From a checkpoint of a small mixture-of-experts model trained on Wikipedia.
Size: 8 layers, vocabulary 8192, 55.1M parameters.
Training: a variant of Muon for the experts, 402M tokens, 6127 steps.
Below are experts of layer 5 (counted from 0) of a mixture-of-experts language model. Rows are named router (the router's row for the expert), gate (a neuron's input weights, with its number), up (a neuron's input weights, with its number) and show model dimensions 288-383. Each number is 500 + 40 x the weight over its row's rms, rounded and kept within 0 to 999. Numbers have three digits each.
After each expert's rows: "gets" lists some tokens that make up at least twice as much of what it gets as of all text. This comes from a sample of Wikipedia text that the model never trained on. Tokens count by the router's weight.

# expert 13
router:479481461531470462550512463439516519454509539535525503546423452490461513438540442549518505543498469581519546467484408568517527492494481483549477521457544519556469522508572498521433498495495488502493506500469491501502446533500519503491459516571529542579515499519548506493458487546434512534
gate4:545511443561540507570439506497534504516506451546532543486494447520437505512500518485479458535485471473500466461520451525574481464503549527519498436469485502511490519570578508510560518514518523469526539467457432423473516595487484441471506457515526572553461469436518451466436555494461452500
up4:549538549436478379508527436437459481452534538539465485528432475451519439520542563500469536498477443533550602535497530472432458508558520517510524562452538491491520535450485492416482440514483521583500542479571485550562482469486431478544495568498504447447456495459542472469505507473502570523
gets: " the", " a", " The", "'s", " his", " an"

# expert 3
router:461500400520476453591549428483505556502433528517551490552488436458476505465547473520507594530495439631507536549562527495576552503462419466558467532484507528471560483528533532600461482550497467521464540432515483493455470446484591512512437552471564579522501517532416498495418440511466496479
gate0:561506505495412499566477461467567562585485523511537486450439457483520528527484458526490526431474458477606542493459519493481532531527448534383481533386522485462516421499498476592533523506507444506435619486369514506486531544511438542464419514529527516498524510500430534508476492508409486548
up0:476493579491560527422508505505466357466537511492497460571472578549510533453493512503438543553559540469450485516501569467532449516445551496500516550449471501485430540499439469477532463564513545552490507569568429447484523496453420425476557431503539523511541472457515491536522492536577465515
gets: ":", " of", "-", " \"", " and", "="

# expert 2
router:455436487527489537545502521447476535452525582539542532577512470487463453425542470509488537505510537596593558564535498520510495544510502490509443491485617471519548528487473523529448510545528459501448507571517431504483460503420493499471521516499493498554502496500538499476472439593518499497
gate0:434533462476497504460515531526426484540485536409598498526554478540529440488495526500472465538478510428463529530519498525521506469556510539562489499536577527489468509468554542517553512492507547544428614553523531471512475502428475522471487439494441526544501571526457506507524545516494428508
up0:399513497557503399490511547454518483492524477442555532494491545521523454503442479565522490584559469505526478516450479490521436573467544577427492522462496450558512517481473484485511511484498572534495492546540496512416523487480515539472507494551499440508513494592486519593574514521460489451
gets: " in", " of", " to", " was", " is", " for"

# expert 7
router:478518498575505490520511419412488559483489507546527495563569469479472500503545501491468587515548482532520502564495496548494498505503410480605448545494515521521535506493495530552476546480528458485491532539459437523514489476444612517538433513536564474478475494542499521503488503571538478501
gate0:478498535483480457461514580444539516510443503507511522515522512594499494458533490507471587513531466518510473509546504546466449409604469524556454516473505479477493444556516504481522468505490467466559568498476459531501508443492551464414535532522490484474445439532508480496508511550549497512
up0:498508539515447496430558511493532467561493499565552531577523485443447423433477425464491492467479504468472529543604522596450470521542483542502549485529530454456514582500492502509490473511525497515533547449464493484534453469500495483426484521505513494521462477488547488517599522472402542536
gets: " ", " |", "1", "|", "2", "3"

# expert 8
router:463521496517474471527512473441542520488499530551511449495371480472466533513550437489449523522472471555465488517518469520534494540505444611480443484483475498563529529520537533504425533442527457431514478531507489480438478535504521536458387514522521520496509503489516514433532464522470487524
gate0:492480493629549560502518465578506548472499548418531504531514544406439514518499509549507526469487528460534529522478526613467487481520491509526495541507515537531519438535494514444569477467524516531558552482434465422490534585516403467523475564497495437494476463554489404570545488474520433495
up0:476517521467576453529527581478535481478483474560533472488505547515504447488490433495490524409457530485518531470503510480525454506492540434514470488487543506590482571497535433575538481462502466484496485435358519465539537528534505539515468425484529496489467499563498527487585440555485557496
gets: "-", "2", "\n", "5", "1", "4"

# expert 0
router:444473497563489460525559484417514545400508511544485495518464509493476517482550443536520604487480523502577535549536515542508520501474467469520505542513505511520510475537560502538366508454464482482493587504426448476475517450456540535538483512511504527514460506554451486509451429462484546489
gate0:459477513487528460473478494429550487454507535583548565519529467465452479445504481448429520493538514491582524464527520484504493499509487516445499506527465478518581511558555449497517575460518467422508516505488487473487477456471524522564510491556466479507478554511573412491502493495604501552
up0:471464462492465451559564522522535463451530527562532490521544518533507464446453520541467540515518467471432495516487439474495519490544496504477483488519465431509471518547470514527478578502488486499471445605488474484503487508510459561428455491525475410534501544521454508468525508511527565524
gets: " ", ".", " (", ".\n\n", "–", "201"

# expert 9
router:444507500574418525511536517405500503513509488527547542528467433507458480453512469505482557556506487492497531504472456558506557490465407424464468529481544502486519456495634463553500493551513431448480601445468515508468491440460517536523478512467595560512470489483522471461467548569469512515
gate4:473538502498539493434494549520605513526485515497527490525511471536472542466498480523579484519545519507539521470503488444461497548513528495471513496428526534552406499526502523560525513479490468485574559479378471494483477512452624543477506515536471538514507466496460475548480525505480521477
up4:433537495535541506548493532476432495445443489493500508570499502460538442499558524495464487517447516483483439555484457500484487491469382511574465508486481467478567500487474446429456515528543540441530535496545516572521535490581445459499512484441498470501501504499536547459490496525555518453
gets: " |", ",", "|", " |\n", ";", ")"

# expert 10
router:499497428538513470494492452493411518429450486547447536553453463543516495470500561535491523460449442543523461495518510563525471522506469524545487561524482499575555493551582487544479527529500476453448510490494459457505459422463560494576439487567533540485517558507485502523472506547486522545
gate0:468528498557422524476521502539498532560528503455438465482495456542519536522489478492434495438505495481504562487572542454507574487497476483572475508467586480481485527563549524593475478452575439487497533407500500508448495448452542548561508546486508433455473533564497468539454587550537555477
up0:486558482511465452477513557574483492487477554479460475492501502537541585573506495597573476521521499514477525555540553478552490434518527499528445542495521500474530550519543487472466485510584531489489488453574520523435496480490552454486497471490522518475409538536513519504542467512547468500
gets: " and", "a", " he", "o", "i", " He"

# expert 15
router:470491393540537535557600448456478541462490518538507468520445437489478515465559487563495557517535490541503482577448455572561482543491437479564465509483542516521533457476513473514441474551475507494554522521449470477541509461467592457510454530550530523454462452484449504484463445544502509500
gate4:432554510508479556447495466516577532504493508436442526552455502497473502548474503469523526501511501405591487492547502560498502512470496474442432486563524456502521526557498501472457564444470496515445494462482508558476513525516451393517471489536567508544478486561506516516458474503571468447
up4:424581539487509487507509445506554547485471504549523463614462481535489463516425480491440503475491482490549465458504462555546478505519472471462463462576486509520489547565514523479457590420462553508464532475546451482512463535486461494489426583556527508499493449528569482515482545497505470427
gets: " ", " |", "0", " |\n", "1", "%"